python train.py --d_model=192 --experts_per_token=6 --routed_scale=1.0 --balance_bias=false --n_groups=8 --groups_per_token=4 --init_std_router=0.00602 --vocab_size=8192 --tie_embeddings="early" --lr=0.00187 --beta1=0.9 --batch_tokens=131072 --train_tokens=690300000 --steps=5267
Below are experts of layer 6 (counted from 0) of a mixture-of-experts language model. Rows are named router (the router's row for the expert) and show model dimensions 96-143. Each number is 50 + 10 x the weight over its row's rms, rounded and kept within 0 to 99.
After each expert's rows: "comes before" lists some tokens at least twice as common just after its tokens as in all text. This comes from a sample of Wikipedia text that the model never trained on. Tokens count by the router's weight.

# expert 10
router:52 35 39 59 32 50 53 55 40 51 52 57 48 46 46 51 62 48 46 63 56 38 50 36 40 54 54 54 63 57 55 62 68 38 51 77 53 51 57 45 41 42 53 39 44 50 40 50
comes before: "0", "9", "8", "5", "6", "4"

# expert 74
router:52 39 45 52 33 45 49 59 54 33 74 46 35 70 61 56 60 38 39 60 50 44 41 38 33 45 57 60 60 46 45 72 49 53 46 53 50 45 60 49 49 29 41 28 39 61 42 57
comes before: " ", "1", "2", " Species", " Order", " office"

# expert 70
router:49 42 52 41 39 70 38 42 35 47 44 31 53 62 65 51 59 51 58 55 57 35 38 47 48 55 54 71 46 59 63 44 65 48 36 59 47 50 54 48 53 63 46 42 52 65 50 34
comes before: "0", "th", "5", " years", "–", "6"

# expert 91
router:45 58 55 51 56 58 72 71 31 47 44 50 52 30 51 48 40 37 53 56 47 47 45 58 46 53 55 45 50 65 31 41 45 58 50 53 57 48 54 59 43 59 65 54 49 47 44 37
comes before: " the", " a", " to", "′", " that", " his"

# expert 76
router:43 62 75 59 55 42 32 76 71 61 54 44 55 60 63 52 76 58 51 61 44 48 41 46 48 57 53 31 48 49 31 42 46 56 56 46 50 33 55 52 57 45 46 47 53 65 55 39
comes before: " the", " a", " his", " new", " their", " Year"

# expert 107
router:36 36 62 52 53 56 63 44 58 51 71 50 38 49 52 45 63 51 40 36 70 50 65 39 56 54 49 62 61 55 55 55 51 45 56 65 56 45 46 53 38 34 36 39 61 47 60 75
comes before: "|", "1", "2", "0", "9", "8"

# expert 67
router:66 49 42 58 51 58 49 70 29 37 57 54 50 41 55 42 50 62 52 41 61 45 55 51 39 53 47 45 44 64 45 74 56 50 46 54 59 30 49 50 49 48 55 51 54 42 38 42
comes before: "ed", "ing", "s", "d", " to", " a"

# expert 88
router:68 52 56 48 53 41 58 61 66 42 48 47 45 41 44 47 36 61 40 55 60 58 46 40 48 70 53 26 41 22 45 48 50 59 44 61 58 46 58 55 61 54 39 60 60 48 58 42
comes before: " of", ",", " and", ".", " in", " is"

# expert 105
router:37 39 51 51 37 46 39 43 25 55 50 58 55 43 61 61 43 59 46 59 54 44 42 47 55 44 62 50 45 52 68 43 43 49 59 48 46 44 51 50 63 43 58 41 44 32 30 54
comes before: "\n", " The", "==", " In", " He", " Born"

# expert 12
router:41 38 51 36 39 49 59 39 46 50 47 64 40 52 70 38 41 44 51 72 31 59 53 54 32 34 61 65 49 57 41 68 36 59 48 62 49 38 55 49 36 45 66 41 34 43 57 34
comes before: ")", "1", "0", "9", "2", "3"

# expert 79
router:32 52 55 54 49 50 54 55 56 42 44 55 41 54 43 56 44 52 55 66 45 53 55 50 50 43 38 43 31 33 64 49 52 54 56 47 37 38 52 59 51 40 47 36 42 44 52 42
comes before: "\n", " ", " United", ":", " U", " Japan"

# expert 5
router:58 44 48 37 58 52 55 41 58 55 55 44 48 55 56 66 44 60 35 55 25 49 51 37 41 44 65 38 41 44 41 25 45 57 36 50 50 57 63 70 44 51 50 44 32 19 48 53
comes before: " ", "|", " by", " \"", " A", " USA"

# expert 41
router:46 41 54 56 43 57 51 39 33 41 32 62 67 56 55 53 45 49 49 44 42 47 37 43 45 48 56 56 42 47 62 51 48 45 63 55 62 47 45 41 42 60 50 40 56 34 40 43
comes before: " |", "ed", "–", ":", "3", ";"

# expert 44
router:52 22 52 46 55 61 31 59 47 64 30 67 44 56 47 60 44 43 69 48 50 55 55 53 38 47 68 65 44 47 55 70 48 45 39 49 58 44 34 60 47 65 72 29 49 40 62 41
comes before: "1", "3", "2", "4", "5", "6"

# expert 57
router:62 65 58 55 63 51 53 65 35 39 73 46 64 52 56 35 48 56 65 47 52 60 47 59 48 46 43 36 40 55 46 50 41 54 53 63 61 28 35 50 59 50 40 53 59 46 41 61
comes before: " by", "s", " in", " to", "ing", "ed"

# expert 18
router:51 60 66 22 57 44 61 53 56 38 56 60 43 64 37 44 42 81 45 41 50 45 43 73 43 41 51 47 31 53 50 56 44 55 58 58 53 46 52 59 70 45 42 68 56 53 48 35
comes before: " of", ".", ",", "s", " was", " in"

# expert 122
router:55 37 45 70 51 48 35 33 50 42 67 52 57 49 42 48 41 48 35 58 51 39 58 40 60 55 56 47 48 41 29 74 53 53 51 40 27 45 52 49 45 51 34 62 43 38 61 50
comes before: " ", " and", " \"", " but", " which", " as"

# expert 81
router:55 37 47 48 56 66 57 69 32 31 53 44 53 51 64 44 36 64 55 59 63 62 44 52 56 67 62 43 56 72 48 33 52 47 53 58 40 68 51 52 43 52 50 49 66 64 37 35
comes before: ".", "0", ",", "%", "–", "9"

# expert 71
router:57 37 53 40 56 42 49 56 60 52 49 62 52 67 54 56 51 44 49 34 40 21 51 50 45 53 54 65 46 36 46 39 43 57 57 55 47 52 57 42 41 51 45 56 61 53 51 48
comes before: " of", "s", ".", " was", " with", "'"

# expert 35
router:46 50 61 46 48 36 48 43 51 48 57 63 60 41 39 37 52 64 48 50 47 60 57 56 45 42 52 38 52 52 55 70 43 63 33 45 58 51 53 67 60 46 61 55 33 39 48 62
comes before: ",", " |", " (", ")", "i", "'"

# expert 89
router:49 49 43 43 43 52 47 29 51 51 37 39 65 57 43 66 46 53 59 49 39 42 49 57 57 48 36 54 57 58 70 47 55 43 48 66 33 44 68 45 47 45 44 53 66 51 43 45
comes before: " of", "-", "0", "9", "8", "7"

# expert 24
router:52 54 56 58 64 63 36 68 23 43 63 51 50 40 52 52 31 31 65 51 58 56 57 43 53 54 75 60 45 62 34 70 57 44 38 59 53 59 53 46 58 57 56 39 36 34 49 43
comes before: ",", ".", ")", "ly", " |", " to"

# expert 110
router:29 37 52 43 50 69 54 44 46 47 48 41 60 44 60 54 49 38 44 61 42 46 52 42 45 55 62 64 52 32 44 36 48 52 48 34 37 27 48 60 37 63 29 38 43 56 69 51
comes before: "-", "1", "6", ")", "0", "5"

# expert 114
router:37 61 29 57 54 45 54 54 61 65 32 48 47 42 42 55 48 50 45 35 55 54 37 39 35 72 48 66 43 39 59 43 40 44 47 53 47 43 65 63 39 42 43 59 51 45 57 49
comes before: " |", ",", ";", " (", " and", "\""

# expert 98
router:56 52 59 62 57 61 52 63 56 24 52 35 63 71 54 38 53 57 57 58 58 48 52 50 40 39 38 44 68 55 38 38 44 50 52 36 67 53 66 44 52 44 44 54 67 48 41 55
comes before: " the", " a", " his", " its", " this", " it"

# expert 45
router:62 58 56 44 51 33 42 52 73 64 61 56 59 58 43 49 39 51 51 46 36 44 46 38 42 42 35 37 34 39 64 36 43 55 32 44 42 71 61 74 69 55 47 51 47 27 44 65
comes before: " |", "\n", ",", ")", " (", ";"

# expert 27
router:48 46 48 48 50 43 52 34 46 61 34 50 56 41 60 54 60 40 52 46 55 35 54 36 46 36 50 58 53 41 49 56 56 53 48 47 58 47 65 62 33 56 56 45 51 58 47 66
comes before: "0", " the", "5", " a", "4", "7"

# expert 26
router:58 43 62 41 59 58 49 48 50 52 42 42 53 44 51 47 40 47 43 47 48 46 60 41 51 56 47 33 43 56 69 49 44 40 57 47 44 46 53 54 64 29 42 53 56 57 37 53
comes before: "}", ",", ")", ".", "0", "\\"

# expert 117
router:44 75 31 67 56 50 62 66 52 50 40 47 38 34 38 39 44 73 36 73 45 63 69 52 44 52 59 47 45 56 65 45 50 48 40 55 59 56 53 57 54 36 44 45 41 53 54 41
comes before: ",", " |", " (", " and", " who", " –"

# expert 22
router:49 42 44 35 43 47 49 20 70 63 44 59 58 55 53 45 51 59 64 57 55 36 56 60 43 57 66 55 63 27 54 55 54 40 47 40 51 54 48 64 64 47 27 38 60 35 55 43
comes before: "|", "\n", " of", " The", " was", " is"

# expert 72
router:66 50 38 39 41 66 52 44 57 49 38 55 51 57 39 65 49 46 52 34 64 42 50 65 48 51 34 56 40 37 51 48 53 20 43 66 52 52 48 41 35 57 57 54 59 37 46 61
comes before: " of", "s", ".", " to", ",", " in"

# expert 38
router:53 50 46 35 50 61 46 42 49 49 58 54 61 56 39 42 49 59 60 61 50 45 47 54 47 49 76 56 46 53 45 62 41 54 45 56 40 36 51 53 38 42 51 51 64 39 50 57
comes before: "s", ":", " of", " in", " by", "=="

# expert 73
router:55 45 37 56 53 47 54 60 39 52 49 62 39 47 56 51 53 20 52 45 41 38 50 50 45 50 50 57 55 48 35 47 40 60 47 53 42 45 38 39 40 56 67 48 46 26 56 58
comes before: " by", " to", " in", " as", "1", "ed"

# expert 95
router:48 57 41 44 54 50 40 62 61 36 51 35 46 54 47 55 42 69 48 52 32 58 59 46 57 73 49 63 50 58 51 47 51 66 46 35 51 50 60 51 76 49 67 63 46 32 62 40
comes before: " |", "|", "N", " a", "–", "″"

# expert 53
router:53 69 36 54 52 57 53 35 47 55 46 49 56 34 41 45 45 39 40 32 43 66 41 56 47 46 56 46 37 53 65 52 48 32 49 41 47 82 55 53 60 54 53 60 62 46 58 46
comes before: " |", ",", " (", " was", "'", " is"

# expert 63
router:59 39 50 43 42 55 40 43 65 69 56 54 55 50 50 39 33 67 41 57 41 40 50 52 57 43 47 60 42 50 54 54 54 60 51 30 63 56 46 51 56 45 37 54 47 53 61 56
comes before: " ", "\n", " —", " –", " A", " $"

# expert 127
router:53 51 51 43 50 39 49 55 66 51 64 57 51 46 69 31 51 53 60 57 62 66 61 38 67 34 45 77 72 42 48 45 61 62 63 36 37 50 60 64 58 53 42 51 52 40 50 53
comes before: " |", "-", " of", "9", " and", ":"

# expert 1
router:52 41 48 41 43 30 40 37 50 61 65 45 42 55 67 43 31 42 58 57 40 47 50 67 48 52 52 46 30 50 60 48 51 41 42 58 53 27 42 49 58 57 45 43 67 32 52 41
comes before: "s", "'", " who", "ship", " League", " Cup"

# expert 96
router:59 46 52 55 54 58 67 61 62 55 54 55 29 31 50 39 50 64 29 43 29 42 46 48 53 54 49 60 42 66 52 44 46 60 48 66 59 41 43 47 67 38 36 64 61 60 32 44
comes before: "1", "2", "3", "4", "5", "7"

# expert 19
router:35 61 46 42 37 51 50 69 38 57 61 44 60 31 63 56 50 51 53 58 48 45 41 53 43 34 60 59 47 35 58 49 28 59 43 41 46 43 50 53 70 39 53 36 52 61 64 63
comes before: "\n", " |", ":", "-", ";", " ("

# expert 31
router:49 47 25 47 35 36 57 31 47 45 50 42 48 48 57 54 33 34 63 48 55 65 45 42 30 47 40 53 76 57 46 41 48 62 53 41 52 37 60 51 49 60 42 63 59 69 60 52
comes before: "1", "0", "5", "6", "4", "2"

# expert 93
router:52 52 51 44 49 50 54 71 47 49 39 68 49 28 60 39 48 56 51 57 58 46 54 56 37 68 44 57 57 56 43 45 49 64 44 39 69 48 41 56 37 57 49 51 51 44 58 47
comes before: " the", " a", " to", " that", " been", " not"

# expert 16
router:51 43 65 50 59 44 53 47 41 53 48 57 48 47 44 40 49 41 59 33 39 41 25 46 50 42 63 43 44 67 38 44 51 54 58 47 54 47 61 64 57 59 26 55 45 47 39 42
comes before: "\n", "The", " \"", "In", "===", "W"

# expert 50
router:50 38 53 50 63 52 35 66 40 53 56 60 39 43 62 40 49 58 43 43 61 51 50 46 57 50 53 64 53 66 48 53 41 62 66 49 43 52 49 48 39 54 28 62 59 52 39 52
comes before: " ", "1", "2", "3", "4", "6"

# expert 14
router:69 55 46 56 45 42 31 68 42 58 48 36 64 58 70 42 60 61 49 43 36 68 52 43 35 34 54 45 62 62 38 60 48 60 57 51 55 38 56 46 40 42 48 46 61 61 44 43
comes before: " the", " a", " his", " he", " it", " this"

# expert 21
router:50 67 66 57 60 43 38 83 61 54 54 60 56 54 60 34 59 45 65 43 68 35 46 47 48 38 45 68 50 55 42 45 39 64 57 27 44 52 43 55 61 57 39 54 54 35 50 65
comes before: " to", " in", " by", " a", " on", " be"

# expert 121
router:61 51 73 38 37 58 49 36 50 45 67 50 56 49 55 50 30 44 58 47 74 31 42 41 52 55 62 54 56 32 47 55 54 58 36 56 56 47 47 51 46 60 34 40 41 39 51 45
comes before: " of", "s", ",", " and", " in", "ed"

# expert 86
router:49 32 38 41 43 68 51 46 47 40 65 47 34 61 58 44 63 59 63 49 59 50 37 39 35 34 50 52 59 55 43 54 52 44 51 53 36 52 43 62 34 36 55 45 65 47 38 51
comes before: "0", "9", "1", "2", "8", "7"

# expert 99
router:44 57 42 31 62 39 42 38 62 42 48 60 48 57 43 38 44 57 43 33 67 55 43 51 48 47 50 58 48 34 29 51 47 57 54 53 51 52 46 48 32 63 65 63 66 39 53 63
comes before: ",", ".", " of", " and", " in", " were"

# expert 23
router:36 44 57 40 57 53 57 40 63 52 43 50 62 57 56 52 42 40 74 45 40 58 34 38 41 51 57 50 43 46 54 72 45 48 64 39 39 33 34 64 56 54 38 46 48 68 57 57
comes before: " ", "\n", "1", "0", "2", "3"

# expert 111
router:61 36 50 54 52 42 64 58 56 57 56 55 54 47 60 54 45 33 36 55 59 49 37 38 41 47 42 70 65 43 53 49 46 44 49 43 36 48 54 53 48 37 55 43 59 37 31 54
comes before: " |", ",", "0", ";", " The", "I"

# expert 116
router:64 56 68 55 67 46 63 49 57 58 60 44 56 56 53 37 36 69 46 48 30 42 54 56 55 52 40 50 56 59 57 60 44 56 40 43 49 30 50 55 46 37 27 52 54 39 63 51
comes before: "1", "2", " as", "0", "3", "5"

# expert 20
router:53 49 56 62 43 37 41 45 40 65 55 31 48 69 44 37 52 41 72 57 50 41 60 41 57 43 65 72 57 45 48 54 47 57 57 60 65 30 39 58 60 58 37 42 65 59 44 60
comes before: " the", " a", " his", " their", " an", " this"

# expert 37
router:69 44 43 64 45 56 37 37 62 49 52 55 55 51 57 43 47 50 49 53 35 38 49 42 43 34 52 43 42 57 41 49 40 51 45 42 55 41 54 47 55 58 56 34 58 34 63 52
comes before: " ", " was", " is", "N", " USA", " B"

# expert 13
router:43 42 61 41 59 37 41 47 43 46 52 39 63 40 57 39 61 61 52 30 42 45 40 52 50 45 66 55 43 41 34 60 51 60 56 41 45 44 52 54 35 39 35 43 57 42 65 68
comes before: "|", " the", " a", "-", " \"", " an"

# expert 60
router:42 45 54 39 62 51 57 50 40 55 58 54 46 53 52 52 77 57 59 38 64 56 49 54 43 53 53 51 54 40 55 44 35 48 48 39 30 40 43 57 32 61 39 41 69 50 41 52
comes before: "2", "1", "0", " |", "9", "3"

# expert 108
router:48 66 49 37 65 38 34 41 60 59 52 53 47 58 52 49 41 64 23 48 43 63 48 44 53 44 29 36 55 55 28 33 48 55 45 42 51 40 42 52 59 46 53 49 49 53 62 47
comes before: " the", " and", ":", " were", " in", " are"

# expert 11
router:61 43 45 48 41 48 42 23 71 36 54 51 48 68 62 55 51 61 41 58 42 39 59 64 58 38 79 42 54 41 42 48 55 63 34 36 54 42 56 69 74 63 44 36 38 47 41 30
comes before: "%", " |", "ation", "°", " m", ")"

# expert 15
router:42 51 58 65 64 37 57 64 42 59 60 63 33 49 58 38 43 65 39 65 68 49 58 33 53 45 48 40 61 54 41 46 51 51 51 47 35 46 32 35 54 39 57 70 55 60 42 43
comes before: "9", "1", " and", "2", "0", " which"

# expert 49
router:56 45 46 50 42 53 50 60 51 58 47 57 44 51 55 48 58 41 59 43 42 44 54 36 59 52 59 66 49 51 69 48 63 47 49 48 42 40 51 48 52 40 61 45 59 55 52 58
comes before: " |", "|", ";", "W", "″", "tion"

# expert 43
router:39 52 44 42 55 46 42 61 56 41 73 48 39 49 58 53 34 51 39 61 48 49 49 55 45 51 38 51 56 49 40 50 42 53 64 35 64 31 39 50 56 39 60 52 71 54 37 48
comes before: "\n", " ", " the", "1", "born", " is"

# expert 75
router:46 47 53 32 36 59 57 44 49 32 47 52 41 60 48 49 35 55 55 36 36 55 44 41 58 52 47 38 74 53 48 47 52 41 60 65 56 48 61 38 34 44 47 57 41 48 56 43
comes before: "0", "th", "2", "9", "–", " Candidate"

# expert 106
router:52 37 58 40 66 61 34 58 35 60 39 37 57 39 42 66 47 26 53 52 41 57 40 45 45 39 58 54 52 49 41 35 56 38 51 41 47 47 55 59 35 63 50 28 46 58 57 40
comes before: " ", "-", " years", " Win", " son", "---|---|---|---|"

# expert 84
router:52 51 58 36 56 47 46 24 48 40 63 54 61 52 35 45 45 56 69 19 51 54 55 56 66 59 35 60 55 50 51 63 36 55 50 55 52 60 56 42 25 56 58 57 59 46 69 50
comes before: "–", " |", "8", "0", "7", "6"

# expert 90
router:57 41 69 62 59 67 50 49 49 50 29 61 44 41 69 39 28 21 52 30 34 34 54 45 39 37 63 48 41 53 46 51 44 53 51 33 53 68 64 52 48 40 46 55 58 43 45 52
comes before: " |", ",", ".", "–", " to", "′"

# expert 125
router:57 72 54 40 58 45 38 66 61 48 60 40 58 49 34 51 32 65 65 52 47 52 53 66 50 58 49 61 32 45 59 53 39 56 48 62 70 41 41 38 61 44 52 64 61 57 48 53
comes before: ",", ".", " in", "s", " (", " of"

# expert 100
router:36 37 47 51 56 42 61 36 61 53 47 50 48 56 56 57 69 43 46 55 37 37 75 49 51 47 58 57 56 41 54 58 39 58 60 54 45 42 59 61 41 56 46 38 56 27 59 42
comes before: "2", "1", "9", "0", "3", "4"

# expert 34
router:42 44 64 42 64 57 47 65 42 51 51 43 42 50 60 43 60 47 60 50 60 37 55 50 56 40 59 46 50 41 39 50 55 48 26 71 48 34 55 62 50 58 53 44 48 60 39 29
comes before: "1", "2", "0", "9", " York", " Africa"

# expert 97
router:37 43 43 40 59 54 28 51 50 52 60 65 51 57 47 57 58 65 49 47 50 60 34 51 43 52 52 46 61 39 41 59 50 52 42 46 61 45 54 68 62 46 55 45 39 24 41 55
comes before: "\n", " The", " In", " He", " It", "°"

# expert 115
router:49 46 55 44 28 58 51 41 53 45 63 49 56 57 42 48 56 40 50 63 63 56 61 51 59 43 75 64 60 43 36 65 58 43 59 63 42 47 47 34 44 44 43 50 38 66 46 48
comes before: "-", "0", " of", " century", "th", " Genus"

# expert 101
router:53 42 44 37 51 46 43 28 66 63 62 49 63 51 63 40 42 51 74 40 50 44 55 39 45 42 59 52 52 64 72 66 49 46 37 37 55 62 66 42 42 60 35 47 50 47 48 45
comes before: ":", " ", " |", "s", "'", "a"

# expert 39
router:31 37 40 44 54 59 30 35 48 64 65 43 68 58 53 47 42 51 54 69 46 39 44 40 36 44 58 62 56 47 43 60 63 46 65 31 58 66 39 42 53 32 66 43 52 51 48 62
comes before: "\n", " The", " ", " He", " In", "-"

# expert 66
router:42 63 51 49 55 34 39 48 57 49 53 44 42 48 39 48 40 45 53 51 51 40 56 34 45 45 36 39 44 34 65 27 40 53 48 38 65 65 48 65 58 54 49 71 57 44 52 43
comes before: " |", ",", " (", " University", " W", " he"

# expert 87
router:47 40 54 47 43 48 59 48 56 43 50 37 46 60 62 54 57 38 65 36 51 40 51 39 40 44 52 77 71 30 38 56 58 45 55 43 35 67 39 45 21 46 53 29 47 58 43 41
comes before: " the", "9", " be", " a", " time", " his"

# expert 36
router:57 43 34 54 56 29 44 48 45 56 37 47 48 40 52 65 27 64 42 56 54 38 65 44 50 39 46 41 46 40 60 58 43 65 47 44 42 50 52 51 49 54 45 68 53 60 46 43
comes before: " ", " \"", " The", " A", " $", " Best"

# expert 54
router:46 55 50 39 51 52 55 60 39 68 28 45 42 34 47 57 48 41 44 24 46 56 44 46 37 31 38 30 36 64 50 61 45 49 59 54 39 67 50 59 61 58 50 47 62 63 54 28
comes before: "==", "The", "In", " was", "===", "1"